config.yaml
balance_loss: 0.0115
balance_bias: false
head_dim: 32
rope_theta: 10000.0
qk_norm: false
tie_word_embeddings: false
extras: ["capped logits"]
lr_head: 0.0107
schedule: "wsd"
final_lr_fraction: 0.05
max_seq_len: 256
Below are experts of layer 7 (counted from 0) of a mixture-of-experts language model. Rows are named router (the router's row for the expert), gate (a neuron's input weights, with its number), up (a neuron's input weights, with its number) and show model dimensions 0-127. Each number is 500 + 50 x the weight over its row's rms, rounded and kept within 0 to 999. Numbers have three digits each.
Before each expert's rows: "gets" lists some tokens that make up at least twice as much of what it gets as of all text. This comes from a sample of Wikipedia text that the model never trained on. Tokens count by the router's weight.

# expert 6
gets: " |", "-", "|", ".", ";", ")"
router:423500518557522399465507531447466437510544431574511590434463540388435517491601399481445608540500539534484466536472528497525518449473477435419420431396484475543455507463498439546524436452524515521514556525520551456497556553544422458480545492493534513572601476470514487453448461589524495404431494486504474459491502512540517457519648555532496505433523449509482498505489550632539427484511
gate4:501541507541493578574478551510575540558418548601487566472466403439471463514530546458458420548545505549402532490509508511431518478498552424532532522531474485439503524493456428503450499468471502516499459599540476495528388491384480391559412489506532473638504544521497539451444550513599470523421468472544535491479547445429538514510595577509502603552485493508442508490563548529573525418502
up4:401469560618447562509564487429449539479467543598438539492509488395532477467529477528558497507524530397480448502566453533519592552556518457502450580576546537537457476519440507496447492571442403455540567504521477576464442480462472513498487521584641516484514508559440470545497523547591548446438587536418487465485508479502496523463501584500491556484541553522490420437501582556560507429548
gate5:519542442461505424447474532498557506526437432522564508371562570572503583566488499517459543528447468445499530480543502430488546564414585523459544582484495439492531557494519533507473491491453565477450448570556593441515473532425496575488535490455510441548546426476449430542425557477475520526490494612464551448505597509406553514505585507482576402527514526509473523356501530544484425467530
up5:477534486552427485469427563510435472479463589516511489531402461587535437459503576477556469554481470500439477463543511404443450543540528478473520621459410464497603450500524403496434475528441494505568555485516359416476523566476498504459526453502499480417585499477427414493463487477496525483428432434460497499634547538482462534551406571484489531524492455502511479505469530524429537547413
gate6:527579516452417524416474473491490518484544509453511528463501490440484493481607575510463488502447458547473489443456505533543522471492437516482518471408601464523497455500398434519387507384463425497565480427553464469567504559490483632581456491428570543544568472507445530567448548534518469493479477501568510441427472454565426407513442511463508512407596358494480528466516533521508473460487
up6:503542529463523513561550471459566472510489524561532534474431436464512386547568464552604509518499378471494522534477398538533484602498445457473483406535467574484507560612480486483516446566555467511502507488586551496459553469456517479499419495458539498483518593477493580533340457474512552435529495456478528562561488434546442460487549545428548503554471545462513535495480450391393557507533
gate7:543442501524553378407541468558551529523567516501489573467506561529476489467586557514526517449482519519484442469523508486510564513456588543451535497528439525523433522512422521490454438496575515472402502489529525470506495499458475502502550548440495500544614466499474387520546604472452437471486607513446534515469336462596530439534538528531399489527509487601512454466419503594489586476437
up7:415563490459484534513470478522485435499471518501453489465509545492438404553449496428501461534548481529536475566553425545590540456553512491621448510522552605478582506477480527546411565575522504480527508575398460542565482412575469516574438477409459472563433548425431582490473461522449573505552519519514539434573496602469527471521463503568566453455519515518434438540478408433542484529540
gate8:433600481474520487499374514502487524458561487505505548448549496519427576519569510488479411616486536498425476469512493492430458553570547435487497528421492451512487576430548492558372574488591548523597554579502544523424462478442598568566508461422506513484509489534500493520413464537445488485442509559427534559445565477515504413399480524476479514502513469583418509491470540497488476409530
up8:491506466470510506547469490514485437480488511477550483472528549442457369570533415456477529453490505488545345374498426547440549467636495563439514458491531527524496509590444491476511484522496575453538434530595547465460437553572555507479469451443517468583549545483420508379505487532504598511598494449519595475501458405496531524489510557571498522539480503465532499426475446466571539486481
gate9:492569476536465461543485521566527491503399537520531517470434467512568568443618434587513555516488449525459467403488419448549385504498499492418613497517461492504467510445524490494487471502592572542481530419559474462495458568556450570556510529533531411531563461420419537520477513462545452405458485462495536566506504550484489492622547555540476520457480493505569505569532533376444413491550
up9:538439509544536434523499426463563501562645495531507561536488434510463416431488467478534468563486459535480576490566522464534442403486487483505582489530523544452496520509475444441438498439562451537417572488485493470414487465329492457523570490496456480444511494546377482484477440521627448587541454510499478478432449557535464497482498398521430488497485623454486495451495529457462478533503
gate10:474533470443516420419551455489475483460450514464468535512467432497430454577570381583464507450471440559488493559459474472502519512477574622511524451388513424605511479461556459435532638520427508566586488459525490522478456544564538535470413508470415554604564520477470542534464543567486499524480455590509503483560512538529532551513501578517511401509489455442490440510522485441458425487462
up10:597488529482431536430476535485545496520380485490560526432475432570567442464559550566494464427567468356524414456468533539546503523499527498441566472508529538580544581488486420555597528546525485549547525487536497513423411593466513484474438460519534572545539396498479498463452505561468586409446518584443482467464469592543437528486495507476516531537434554469468510504436516472473474477581
gate11:419463502561499474449492472516479493526548482505435493401490544430572568433563383493470552414498548604491485461584441516554598471538510481485482497520550466449496486450514360459485448427526464525459475523607528482474488505504440472455518513503593526518509561402506509497499409602457497514400472556572519569551509515459532426493562575529486548448595494490511559528493405547457482415525
up11:604548515423453599623548537453477498475488520529470559513474489546608449479416487515470479492466498562577501485445543548482392482419457421516533533604390525503517468484474429459513496555537462470521454535586481472481560468520572527489495493465572523498490505562523463529463511593456558483569478491497459453556517482455527500553565397393528513542463492529601488526390452518533415431427
gate12:565423499487461561543573459493467523504442619388454576424462554565454484548455444458442572490528493514464571517525464572461520579527552429497452481539512529494486453479545437475541484435462553560494468472472581525407507437547525438499494505454490452477497481410547485496498482535399524491479421514534566501545521459516504568627558562476558561546647481504508535532470536641480530499537
up12:520486504505480479473643480529558496447488563523496463529484551542531527416469440555537513469486511635453458450433485477417481530518447521532492474388575525590532457502566540501476485508536449550555459528522519449338570438447490471453508533473425509488543525572463499450457550460444469498583492497490566498434582455638594541474509528519595510474503540451477424537535450445455569547525
gate13:481396598429530476518490469503469483421567419515574597385433507552411581538526534582534517478508549516505501498460539507469531392450552509473459401494481564516477564500437456461472502515503530510583566544516567571587450504534458520532448487543652524427491443416413489483532457581503471394462522483509507528533512475539555415543510472471463510463459481518517577476470454530525485433452
up13:547469507340531508556558436542512442536537562411446641517455454526511513545533522567478455528537557527507547428376469430476531492474574443517484454510502524494493533498438487534464556470529542451604489481461418523580501453512389515462457466539493446495515410576455480541498594541480481572524559475553486475520503466514494451548381438442475530501520494468492492434429511506499470361538
gate14:487523468449540556445429521497413430459472414546384440534512485445512526494654398429561504498411468580538452479524418526483548389466418524503509476485525501499509482477588468469465421417599360516458436546467478456449459513497529550492495488494534465584579527503530456487488457517559461584446515512477461561471445477478500510490510526476527546464529542495568466457558548588473580479467
up14:443496551453474496454482448582500423518467460426506557506455436578532395464534469544466511495470483543583486575458477482442524426395559492495466450552529458511570479397475462481530432482459428430531447501474581430514518476430428431461530500543522458443501461584654550512487448574542537531415507449576556519532471542565441407486403554540517514473546472469575557513488559489467525465500
gate15:481452483488525483392581465508403524450487454577560509395547448450582392547513424430495491437530539564488414386526445519517470529453470520509486460545546433530484573482494439548514451454514530456551472522460506555541473535527382519444441512487460538543519506468604482550562476579552432481503437422536549429383533578535516469518519502440504454567469449548530471498508418511442435553510
up15:557522496483624373581470505565417547555487598486446463571412493405486528588462547498480378568490500554464412554515560553421568457512530439511435549464503593540480441504570545497498492494554503419488474431506478499531530469474505445497536541474472577549503601374455524491523539508465459549522533471528560529545452506441515565421464484529427568440496517547546472496496463469526464503528
gate16:478523475503517395540456456518484462543436517441545587446563388542524480531509516509557421561411474559488468456521488435513510487461456454503490466509475508496579475493540539513539532520534553489476427438493456476584466567529499581645442455422486496461522398507510499626381551487511385486525453493560548570522434486445496439462478549558557487398460495509470466463401464426464532451520
up16:482476545443531526550462495580538434433534453427474523467526525519493520527463511387460475578507482552551495605507611520571519583511510524449524526489487553543532456540525477405504575475489501585566530491540526492435511515537545509435423504502476445517530456481553436360496612472549506574473530517432449440543477417495412479509443582479563452457565480506556434367538497485400518468455
gate17:495414480486406446472527495546467505542419590481463548458524522493583472490541482491460552578468521570502357591444490429529583496449528524364479542472519470522514467510561487579536375512481418538552455504457520447551431452385470470409421465513454544498560511500504463448398479461462465496462533597564493515496502529561528488484510559565416420523454459496465538422506476487534529483500
up17:443528526468570649545461462452472460510552403462544465496459490584444528481596472502489589543507552409542471413564494463429525581516420523555599439502475461522554530457533472534532463513516442572480484511474512474525459558542536564610564493494554514594494505450447512553530453588420438416509511532524549459508456522537479492477580467496606526497468522507447552546531482369531454462496
gate18:578493498512538440465502508466473490500545489449555457402378490518462486589560566479514609523524519524512550510482542510503563459569420512552553448521481464550432446501634490565564463463474516450425439455494488450499475495475449428507539437531450546463558464500513466522566521650545432395507540516568610512521514420518468544493520447537481574438571452517418430426426518524493512479461
up18:503583436508508543588564452494531563556543382618525460463505467448420451484466522457484459531470489480484494448603475571557536488432510431542406525439523510563546440517464468509632427560502583534551533511459589580448526523446445476496450528533502534529518517478525577415421435520443515482399520518534448572496495470578513553576496549512543466577505441475547500509472449599468467490497
gate19:473513501503476466432459498499398445520584462458414573544500518496476594539441436522502547501481484517503515502481514546486565545379609491584451489448502529424565544503502541401503501406581549527446511607514428441477506485403506544593542566497531536502564509553556468516471508562560549554470424554499463580564465477494470537476472609580502539554544477476409510513514535509406414451510
up19:457445516461485442592513516467492524514493546643529498464505546431559465501407546416445480442499493551468511508564520467610446519483575494539437502485411483632521475413494514502578586573554477592467493582484461568566531514531513559454550392453535410548409500493554563477552485471587530605475513462477538552525448503528563526436536485463524489551541492493441471432468496438492485513521
gate20:558520515525456455495427588420490460515369529460471518494505376476479514451587541478477501554421496466527536504546426542548484492467474453451458561435495454434450570453446545486437422507539514575480492491519555543515503600541408517520499422535508428537642492439504437450469501476554454541489573507496486415546492546487548492444627500521577477424557489519448514459520545566467430422556
up20:498506483545558414522416520442454491412540490578559507483502429563560456520453479436570559491569557507536537513499440459526488544554550439450506509386584444594412578446535444466417531523509446481450621510446480613470518510484506547567512502448408470536463489449599467562534577433501472586473485487467470488536455538476572569451527489487492466571535527540467532482518479387499531494571
gate21:473492529420474514573403496580459336507478519507436522437599501412525528511477465541535549503538507482534457471505525524502458478479370480546484475500442502553487500498516426517463470508551538415491471595529488383534476449469444452532588439501530450469639545538486498485510513495501500494474487482486484581498493474440541530502581579442542543411543468521439530602527591585422454464587
up21:475466514599515510469469429498543553489670455516509560477501519612486554569495526522504617496564509504565487549421518504484589480516507423534578553561510416498462468444407484499461485493493452375417607504508518531472479490491503525439435518489451550515486532508447483579521487494511586491492473508502555561452419545545471481511471517480455550447534566469411617434492515383539544447500
gate22:455493508487581441432487477502558495413536485462406490398460447566487510528555488544592542517495512536526387509406499549479488525438512574447473512544445444517516524450512489504464561568558579490378565533561509467468485486500529488519517585431463428481617557556518489609429545515528500451508366518462541577496534487489456440530464531446446446479509485633491492525475573549439496481437
up22:462528511414465531444513479422502541442481552641495557447459514517405472453511526535533497447526532551459480486469449525469478612467618513482512458499466422499524504568555479508440490413507479413507524553465490514530553510522497475433553526535570443376541513363446501573527582506517511548450464526520560559493501485496500542501491487434498549561469572536381489428481580629539559457439
gate23:348488555501497486523474469543507496452486577420453532436495437490522484477592487539461512471415562563527473491458491502539449480452574524541588478490659508448511492516526448471595502498513465562539484532483519481570597473557448509459470509489483475530607432587515611430581481554619490462476530455517600528577485568511572438511582564542526557466480528459520458506504552496442485486525
up23:532427510534564560403477569375522479508492498486495510496446474511386426394423535528484533521505509426456521512556507437500520437602408388492459552491479476503492523540573455589394456433442514517411597485444496545503600525518433525515466356600500549506526498493473522430506441563422522568494452456456557539526563510559491513508446490536467541501518553497463513505481482461474500510468
gate24:400510576495485422491447486496461419475494505495518496528501497485555560531579483444598543457370492490518557463544549591508536431444536552577421434398515538513538520417554467464561450521486422515523516554498554505521443461518530570592411420508521477489538604510511577400487519600466480462392521597590596492478493510426526526538488492506582458460541511482518461513537490488536538489503
up24:456474506545386494434457502491628465568506447402501547499432474608610477465422395561470563557537470490520513434490482540558506492478462507472503573539477534407479540620563528517462515518477526542459544526501507468431472475487455589552463472534527434589511524529518497365476494541493492439533445573481548517503524431462432555582381511440451465517490500500503472444430471475544551469547
gate25:481517490398470522461488532467526474488469494473508464399499570473542539534514514448452552525536562427451600541401431541530506493385471425492560542483492467575525517351477552497506538513527464512518482478568544398515553497591445558458480435585479469528581429441496492458508492576523463501512496521566476630539463477430552573491519504555510511523526562464550504553568408412560430537436
up25:559472465467507566526573501512575547471520471537538448509468443512480412477537516503443448475502537508540496478503464502455497570528378534412443527457414542609511631541451518658460450515452512541592464461482429541473491434402528540561481493456469531436494524522568506469430538520448460483565502378483479474521490528580570476471522560545402483456479477403490461465491522407573478468523
gate26:568390506409401492471501500430375510391486528525482528424505436520508485514548506435470498402508470483518465535447520573434484503449548513574495442495564481501497567543516513516537455471424395472533481586552548524441488448516435489517449451502483479524533479372434646432584464442537596495432527445480467544485540430465460523513494584498542516479538503533463463486504577550483446449448
up26:636539532467574483515396443439461455529559449384511511466575469474492531454431547461456515516538528507479468526600434432493594507443524565457502415515468513404373438533383560530484414486595450471539520492512503460423539571542521578515526522508553495459453487457451472440500525428408521496553487520574496507519498505563481630503552490470562537502514456519453482505534502519509558520470
gate27:564497461558537508547482526564406420494487459486575513495540453486484538543528480425528498475411467482474513527505548587454624483416520457556593384557558474510461444449484473512602479481435532568531544494423388553494484551438515404598529517486470484462532511515438481517517545571481433453450395503508496479489538505480447660465495513568458528432546555525568517469475451515468559508451
up27:487443454472492525509563484435523607399534553411548441550520443500539534528429453555481466463529544490548492443488543562517512467515481508491449562395458526517496574553536415431565467468376510505617468555493569482500541502588506438437440536558505555552494522519483571400438480500493551473545445559456534553507544543573485581520527509454478475427451599568597495522472444564466485454429
gate28:531452487435507524551484517479591493564397468456525529435467403523533525520617479483527556436519515523487442507503512538478482520541482384503516509499543440478470588505506548531472511533480501520585561523490520458535508457466487586448489411505576536470542570529441517422492476501560506414466527555572521571444558616629525390545482539567517509421472550433557498466489496481418362448545
up28:465402509594570413467386557594551541533528491570517440421494500503420468496505477556454510475439517594590462552407513395463436372428452568464519478495425495503537500490472509529521442512477486528571531560555549602548506436474506552495504476526520421507557542453459425538624418455514491530489473508418498486504494469454575548472533479509473480577433533531498503438464461510563521494475
gate29:546428459450469429467479464519499580509512418467556422417451473454561533500554436564418514551473519459475463491492464493437514467484611460556459496429523545519519522437478526510453439553515390469511544585471327560534539546472459614460434504505526451539548456449501469472519519529450545419480485536470474462494501501485534518498430667497473553404520439458503541478481586425501523517536
up29:454452475468491448517440453579463539507389432417515503486483478592540433622480523547563447488597518543557518512530495499575518431582462544496392510532492567488492525494560404481567537566444446509517506479576554546529461556450477561428471459498494413451472488440445543394504603448385421531410517552479457469450593502513497515517510451503519517471462493535540529427581496493474547513493
gate30:446483508494434581538546496508461429405531472511503467511377449512418603440560437497524494443470505510510457514451494532460441472528529541589535536593530525537471554486494587450481444446494420429655454553573441551531350514538444513495476478498458546472614483540423564468544542536459529548501484581521478464478500499439456493493596491433554458441543483476462527457423512459524480485488
up30:504469611476467449602483562519483486386411512495518428541503437473435482446447440482478505484368476476543499472518423497488477478459460506587544565476515539498574447538454511521591494456558537490530645456536570493481517534575464457539514457525414519434531453464519475491522526514513490640627480535419517483496470429470480504491461462554455523510579520435424579395533480537495520456507
gate31:430511408502474527469506541508446524558448490573461493450611466525462485470599365585460507510534452541443484447564458548435416488441589499503379541395576483474536489492566579457411509488462519448493533576448515506460536527547548502462497516457446455503538450471495503457373551494536440476508477434489577562544583532437433469505501549465518458450434435500484424517497550524574556506518
up31:506426505433538525539455473552444498438470447429610545451425484438528513465503417581622545535526474448356575596545482457447524480554491532462517598586483427510479500453416441453562591648461461482489488492464522491442486515536499518557516533478535508512499496538494458450444525543434463475515473512478529484525479515472560559494449406541479421530432603582523448534514487547533466484517
gate32:434522584490546469517577456521433574470486453561560528509580506474521403542526631441442514550470480533493447433427528561473490583495472557542503487438499497488530578368479508486482562577559521467541511537476630486457555573527485508553492554506373466564467517436546542481595449453518469597493481478545601495455438554493508454487536571467505538472499485579558417490503562502484483456505
up32:549385492503485493566592537558558531600506492442480517519517460441569440495500560501514411597534502508539528554452591468588567564480381480408467433543515520455507532480527416611521488467432488509496479503505450465495531461508424517440534579470397481493490527513578507502482501518587604438536521503429494614423453488477540506450497433469520499503520472457502642491495451470451520452530
gate33:439481555596486386412457502455554434522475542516573550483477574588500499514529494551571521480564474524463506441463434470453478525547504471483481452390479496527490579440552456529470552465611469432401567551516493464459468521580461469539453441483476458555583512506534528458472495553511512648517498482448560461454549538464602514527495480582498487569547524527425459484581424616466508478540
up33:529497543453633420475447556524445459408440577493503469455562535490526476546578435578539546503515473545600495551560621452470463515503510550482506455503450568444514514434418466502431476461523599552539500443511441612491485577550459437500585539523572579547539416489552473605577478454534469543458471547471491531475525577510519499521496503536542470477501500459531533514573451563439468525593
gate34:503459508460491453612507494450471469481572506488415517523519426528492486529534472530530537532442433439402486499506517539559505610515529574555508528529499472490402493495486469515414471461587482501486496466614514478480496380486457500467398606448489508446538475458540492406376523397535565478406519460518490496496555438501511510425512474429463500452571562476525500494477375544461487376438
up34:494499427462413449519529417557565477431552548467450444491486531438444555510458491465518512526518610515358543648538502484529516518581425549489456497500502403444440437521566430519500465449523486499483495476495516512483435524481510470573492513566521557450597513483489475459497513509553462459441443593521608524552554556594504355498479446468518509475536471494427460541575499466558522564565
gate35:517530488491554534509486492548557411578516426542481575561521498500512438443491485535569434542489557531406455489438525392525579513428566509486602583521480533422444440367521396526507505510534435532446529503462457514541529542416420445461484480503558535439524418490481511445468500540532458565470544482544570600554553491449563454496498575413426478533521488505541439481502607510469447489569
up35:488455443523504511496449588434503521516431512436444448504516523562481559508498521477488531511527553539445472497507540574457467508615424434488403493553539596503618492559410471490473547555580554445539462574540510488419598553526527505586499522539469484528547503378495511612529520447462462428510478603443493413489526485474500561461489441553486563592508388514430513507444466561549499466521
gate36:520486524696492417451451491494504505488487524525442510467456478361458475523556514602517551477512574609533448429423533445582496466447445477517422455460500434516517561480551513537459520574484511488486439561501562495468428488532424448414513452524499412630571522500432531552478580506490471514488593528475467525450504575509481475551522486462442481568518476528492470544455493480535516533603
up36:621500400618520515461496552528468500406526589528515580409453437527472525589516523480546457383607503451524416503504456501495499530575499500525412577484527472557483484554494556479502466558479445457428507520530415526460579496503488435545545473441498515547522480584503482488433461474595532563508473547461509582454459514535522515563490385437514476544521565538464609554512574484525514500558
gate37:498468470529427380527510483458517473547494525542525489428491476565557474439447467483529460556456538538530452600524442612530407396438554449503397445537510468458524568426515489430445566567548574413568564539575502502475535531475514491492504538480480530456565457452528560534474525490511446550431394475516545491470598442414493575496547488459504562451490413440576473520523489526523496590424
up37:432473498470488568587515517489439457440488528501519439430513508424439539521438458446603377600545426452490586505557507490516515455536579541545434440613436517487530604421505501490471506583456591409480523509566517544483518529523518541542464574502449490448464452578482509493513535560531475565528503526586539526563459421404408509486443434548433503486559557563520538518493559488496543461502
gate38:449430529509529468463528484478480496460513470485478529421418460396442494539493325418510577474443568547585544472526546444494522478502577522508466565497582466489498518453570531484529422506567583434500523566537494532491497596517438593523490529459483517462574521386454502488525456571506593421379429571479535398539468512498488500550520543506555449480482500522412471486444543542527442507494
up38:427405505529452412477462557539534553408459510506496630568420463403436480571493533405552483577413518540481582520423540493520483476445462477511483628510537467537503465471437527526486431577490522526620506488538539443446586583557476541459507499447482469492516560465559509531472512478480525441419445517558472440536544573478499469489584539444520430484505451576536450518453483554547476511570
gate39:468506514503498525520447396478441595480474549527498579463475541476526506567406385547456414488462556438555487486556518457451520447485558551559508517575580536541522571431520518458472517524499491459596490543460494558448467422394477570525464564444507451570570521544608528474532518521430520436573473419526515481420547448499548505564541558517485501522566515544533403515570580548616516490472
up39:468571499531583540520566552414527500379486481549561443428495490454527464494560493502502460463522533423526439550608459479461550554538507542569483522516550452566425475499496486418430483459472504421542527479519449500519386477412505503570507517440520421447536520502512498484563496551504506422532335457505528481544580371483530473520467549491454509351497436555500486515461467536476514588482
gate40:474555466557542542462477539444489576481474509452480530492588548500527492557548563536545436460394508514523522549474563544540424482491422450493477455470557497515505493419541525622455531553525564533553472477515564502583528518412521500494453447516470439537528439401538513548568548550471426456465509507584645554545386535505495422495525468522500374551477485568471493450534415567456593538501
up40:428539441466532506530452501518460499471416561545451377575448459483397570498477527573366486505501535469469447464543440479521536500468399410569443473412503513380513549527421553474503524540483470527458552506483395561605501409449519505620501472506451526419504431511534497573506487481504532508568428479530439526471541494512437571519473453445532477520472449479482507448450504428484511543575
gate41:484524539461472517551514476392453469555495506522518449475534473388561550488554508493517528573443591438538546568452553544604527523400569502400519516480471464436433569515514525550534508491471517448618507509585474406501402517543577419573493456512540439500453473511491522508372526494532441482416573509399444536573423473435497515527506547444573540527507573526482524530476537504494472570484
up41:478544433402453593464551575500469511544531504435587593507425491562456472559564479525542578517497552514440395459489380484547474454532449495523494477420508468517454517388391480545411481554459496523480555555439566570470532516536462527487330490450455540482499504491499527511411422548546533470526476396444564470489523499520525601575490530500470490521476510540512442477475458488536471453500
gate42:569506559452518509518435469474412495435526529459539592439492478578461389446541543526543536520533572514507501460499558511521522391517481464446461551477501441486631457573485435481376467526450561580448443478561477549516498475491481529467558445475525452475441494423448567448557588486524506460483466564505589469453421500406518528530458494641446516508557514588465465498471551511460457481417
up42:519403475438480511445469610525464459572488557463514450492471534414418468596547412503576490536383467468521486507513567567505524442480466434547483541469551524595492490456432472564410504508471574479474526471515523594466562431546460531469572436489448550472501470532452515431367479522497451462592520448518474428473524491569502552437437474600484552502429471519537471515559525441442494413523
gate43:555415564518405518446448516523488484546539526513497408495411536509467458472596358491584508514556455498436489458412488533478476392532521427524488567448398561528452420440440453496550489490547480560523551555538469464540550570507460483530442414592443479508549467409536481465409500573477560550419473591500532529492461526501513588485569500489517487504553500529474475449487403539494521499571
up43:509509464537507409524378496465492489480519514610589473472571509563459464491533415550529469424509521516483559489550642501467361519534477516427436488509450555495537457472492450412379496576558499530463489453467451503437504426527520493523522570473579486536464481497504463502492446601571558415425448551555455602396504527539543560523546510496487562463404496532545497499517499537550486533510
gate44:550490441578466474556489526500530471440605505532440429516537537390627552527478487595549461490502502508489410531422551452466473532445498481427455447497482457510394452462429467521552428497571497459482508566573474587478469439430526446516606398465506352472558503464477484512426508489503459517464505451437466474482519562492608604533499487483438554511512485496556493498473501444525505533585
up44:513436459533553472495443605549497520500527495436552517453506476551522485502527516553570550452552558494604411439458409454421499428562460490564565512501518457460524487489527475534493468526461525534506455519406474568482546630448548527512458536382488537557561483482550456523494493418481368520513398412542467494515478462439468599385501574556490411552553474484518579493478558462479455481518
gate45:552526416538447419600557493512452591569478429538533573443496558508508523499450598474479582532531475479475442511506527464495520562500468563553523458482505542493422505449437495484472527514574439432603544463535545533524495482546530637515518468505498442501527471464471475517489536522560510408444499559541568573525485515515520397464607489576497576425509438493444503566484440531405437380422
up45:489532481552519489424570435523472414525524522544469580454507545458455466599499502521468535475520479509589554448416486388441566608524465494535447552514528505478562483466545468503425389461528401507476522509445405475488516489420467485549554509427582554447506516477487407450511461457547524504567493554518492480569511574472494456475476454492578538442492499584457502526527663505597413448477
gate46:565494484454478538527447423489513441520598501359490512569532581555523518452611483470579461390483408503454510440574499535545557471481474483458489576484531490452533541568491479543495445527482596542479437465532579528472447473484478474479535498520482485498502562494492512446586627549445549462508511458537442509510498443382549452555445592534516467623515406579447491452497533441467517456517
up46:383546491519522523404541531491610483562500531495454485554514443581517460559397455505509510592502535486493542478474547522492541418520524497541568587417563515495432548425583467394530507508595457534416542465459516529542510447438507479518507455625521489438521460526474492470496496560546443433510526565562532531411508512481568545519491497389516584469507509527575429624507469585490475501488
gate47:424376477454501469454547636457600548571526457581442548480523412496447484464582509544565529517526428482540571542537376490335542460510519515524475540522526517480441558503468461519452560477551478489474429533421501498444558511459495474523558539433509615499550480540472483462501469492424455448524483426524507535487446498442467457469528464543422586436492425512427465492502521514447464560512
up47:448486514457447521462530516485465466455592460398530494511506487526513531550399489489470566636515531531493451507489501548537489469526497528495443497554546555524463469442489462540401405447554470540554472590510448379604514641538535525458441540533456549479460498457524492534581500498469543544582445560496458429445574584433545611455486527458541458516505437490561504601485551462523460466564
gate48:494431448569469471439451523476439426542475502489441512497502488555403559522488456468553543552504448535513591546594399530463541505550472401576534543410443454479559483461573486455525557489467412464557519584509510497393552412505406488596498511541487488504448487523436456571531521565446496405528539533512563509382492413477490534563538465501524485571562517435512485457531564571423518507480
up48:500454450507571576564441491480433578490517624418480478534482508470504446537512540501408490551377536506457563421545499495407449556594460525469572452584605454514493495576463447547489521585425532443522521499555514514424503541486502534511420520502526530588445571520496531476514556506370559476504518478485497442418514474448600463439471443470504586498507448545472467578521476508538472568536
gate49:519413482529444526499554506413469402489594570502408589519519545543472450452437532507514633505463482581527464488445467580568449551455540525460508504504515473548525503540526529547444462556589527528597536450502493546513514441566438477538579396433487458525441565429567499502489561496538538511394456524478508546451516466500527540572428461483488426553482406571385461498500549504517501421470
up49:519458472367556541546479515524505401408389555462515536490563628498489482523461492522494456386422598470558483498484496468449511457511439500448622503500493469430544534477567507452542497561545506422462455522466538528426435441627480502460453463493521628473481506449458521533573474417378561504500467501522480479481543559455493511526490544506587484499531514529499575489447469516468441557481
gate50:506529493459509463475437495584448421466443479562483519423580516443586557512475499486528556530514460490450496571396455464504498459488536462515458534469477572483460503562527465568472465440516536510537509551546561493550427610547470576515442500459490550552590468519491575448508619545495441510521441525455521451564532558554576605397477526463460507429606474463375502520414594574493517520520
up50:502490513493443540532540533511526511518469464503575533490536488474506487541532353591482398486512549500439492448508486507515394487578509545512524566489476405538593490550457511473533462500519482536525548474532545520538504382530501469466422427623499490473499498494387535484546426554479584556338454446503541571465538500531523433643478493462486573459388519488510541471451458477540436487475
gate51:466574373533414472457575481517521471535512528414455533596442562572492525540585416568520421484397531589485482601534478553480421484543604489464522443466501435484465494491538476503451473488520550526478526581536470525470499470451463452420495522466482537449545517508453442503479510612492527418436422501596488629509562450453535513469561484473429552404478518480551452478461514535527489457485
up51:451558503493533512511561498493548567485474467457494486426649500548554436524541489505621516507445545486633454565544509505410484572552475573472429467429526569438514548498479613436529525574488440459500616586555499486495514488530424504442487472523410501509492497479445482566534465503500525412498458550455469502584423470518526481578490477517471475477451435474525479491599452442460619490451
gate52:532482595483468415492498474514505416541513488558536517494487493547553458478524527476499414523552502489421546460523484557458449584489582507471443529478503362539541458528511578478488593435556448500479553470524575475510579448435448396552420510459535554475598469473551444436430550604544570536400378544515516514401515516457433513504437474479429487466527501526470491563542553530449520421521
up52:545511513444516464457426506491407496414461502479481489559441471521458512432571566442608418521491556537483487479515479547399440609478468591457545591608521521583404425510462478515522556488510481466578489451579554485496443452482520490458395522482464579486487477482510542458495571507477492528587454511479427528457556522484460518416473518516497481440496553515523401611493512562450419401531
gate53:408537460567451491520524427434524436578550441559428595464427416449599485496515497547515523535584556436441491564465526412447485557530589549443485488434436484518436523415590500488473451466495492537439535504494446523515478543557461526463431559407472461554489565585484556381423525576477483476509583503496524529487534579534555560469446508510541489471510553486459404496558509471478425479490
up53:469489528521527555507511470511533480572441470426432545470433512459535474450494496494528547555425477436367383583511495431443559498534499479528492479457507461438469457529504455486525442489428475537406516514524336507548497478526480560439530382458522489493615533446492500447433481573451516526526529473540598572644547448468489554523489481619479481471483502492507409545496490484429549524464
gate54:494501598527483502509478521438518488460507472547388479510537470516514604481542526518489491460471481483505447511467490414401505459562525364554507444381516499553455546499445585466620459474503528484577472383632456465506567475510435527424550537526438468501564506467582551547528414536521538476484514527512535437460477499479493500392535451534447498537605445396572501519466490436508448516476
up54:505569484547544462546477456412602420438481538546494456481490430478473531513501522473450499491427545545543514545507532436513631469475588507443496444539450494602392477533563561470578447517463486518572543498539572504465452488461428413507581443459459565413503463518490538546466551547545559471479588486443497466396477450538577495465449457492527482473592439487446568489409459407534475550469
gate55:532510469562504475497510431447392464486454439461459522478621521456487586519445463499568493581436533444542419453461423454476605514477512461574493571428501448490465465397592569516489508490499466517467539481517482457526448472550435568566552465552494526642510433463553490504522442548481505478608484526478453590441512526467600584570545590491484552501572501491528422497484551536492556489473
up55:459537568417446497474540507567427542483513511559492489502550412559467525510458513561474509526486536588524591474555512530506470476457567522453472542480641462432555553500409564440425470502532511431454564466478544453484504512448487406469494540629513495426513487437548539396491533532429496544437427436412498505532549491576484409548412582434502556521502433419489494531484415478471505446516
gate56:511508523525491464503514404470483496602458424451528484497480512519460510472515501486405516421491433444549527635567529482472489416369577511456599496429514447498569516499417518404568485533450594556473498497483433534446440448477433545624519505526478559513533496441527545522478544486544505541549467536534460566485467479508503433545565537512554548436577522490509412565510580609429491515548
up56:509489520479594500436530505589484486484508500439453554506454455568458497470482416508516486441603447448457582602564455475480517471544480588558499558526535418488545472558479486399519562554488517506543502489485547513502536460435453513434473502485401477566535497573457489453439466489460459491540517558435518560489530526459428490554571536606462545432482577450539494394397566548405482558376
gate57:532476451545508570514575531478467398502425485559404559496453503535519491411540491525458499495541504564426438531409459503440465485431532499481528410458566467516469439484467473518521461455556499466417461427480516411487420492551457502490539483426451523540580461452641501499435509628481427488542491493452485560492500510428445485556500587443477575441529499632526517607548548524501505429499
up57:603468474469451486598438491455542463631471571544505495475486553390476434507433538487484515572575482427473466543491436510560593530496563573542514460571365509522510491535547605420592512538483504469405502442462476466427495541545493505507530515510455466514589564527504553548555469534466551517470587474516541489502393583474505508567597523552423492482484544525564507445489463554525510489527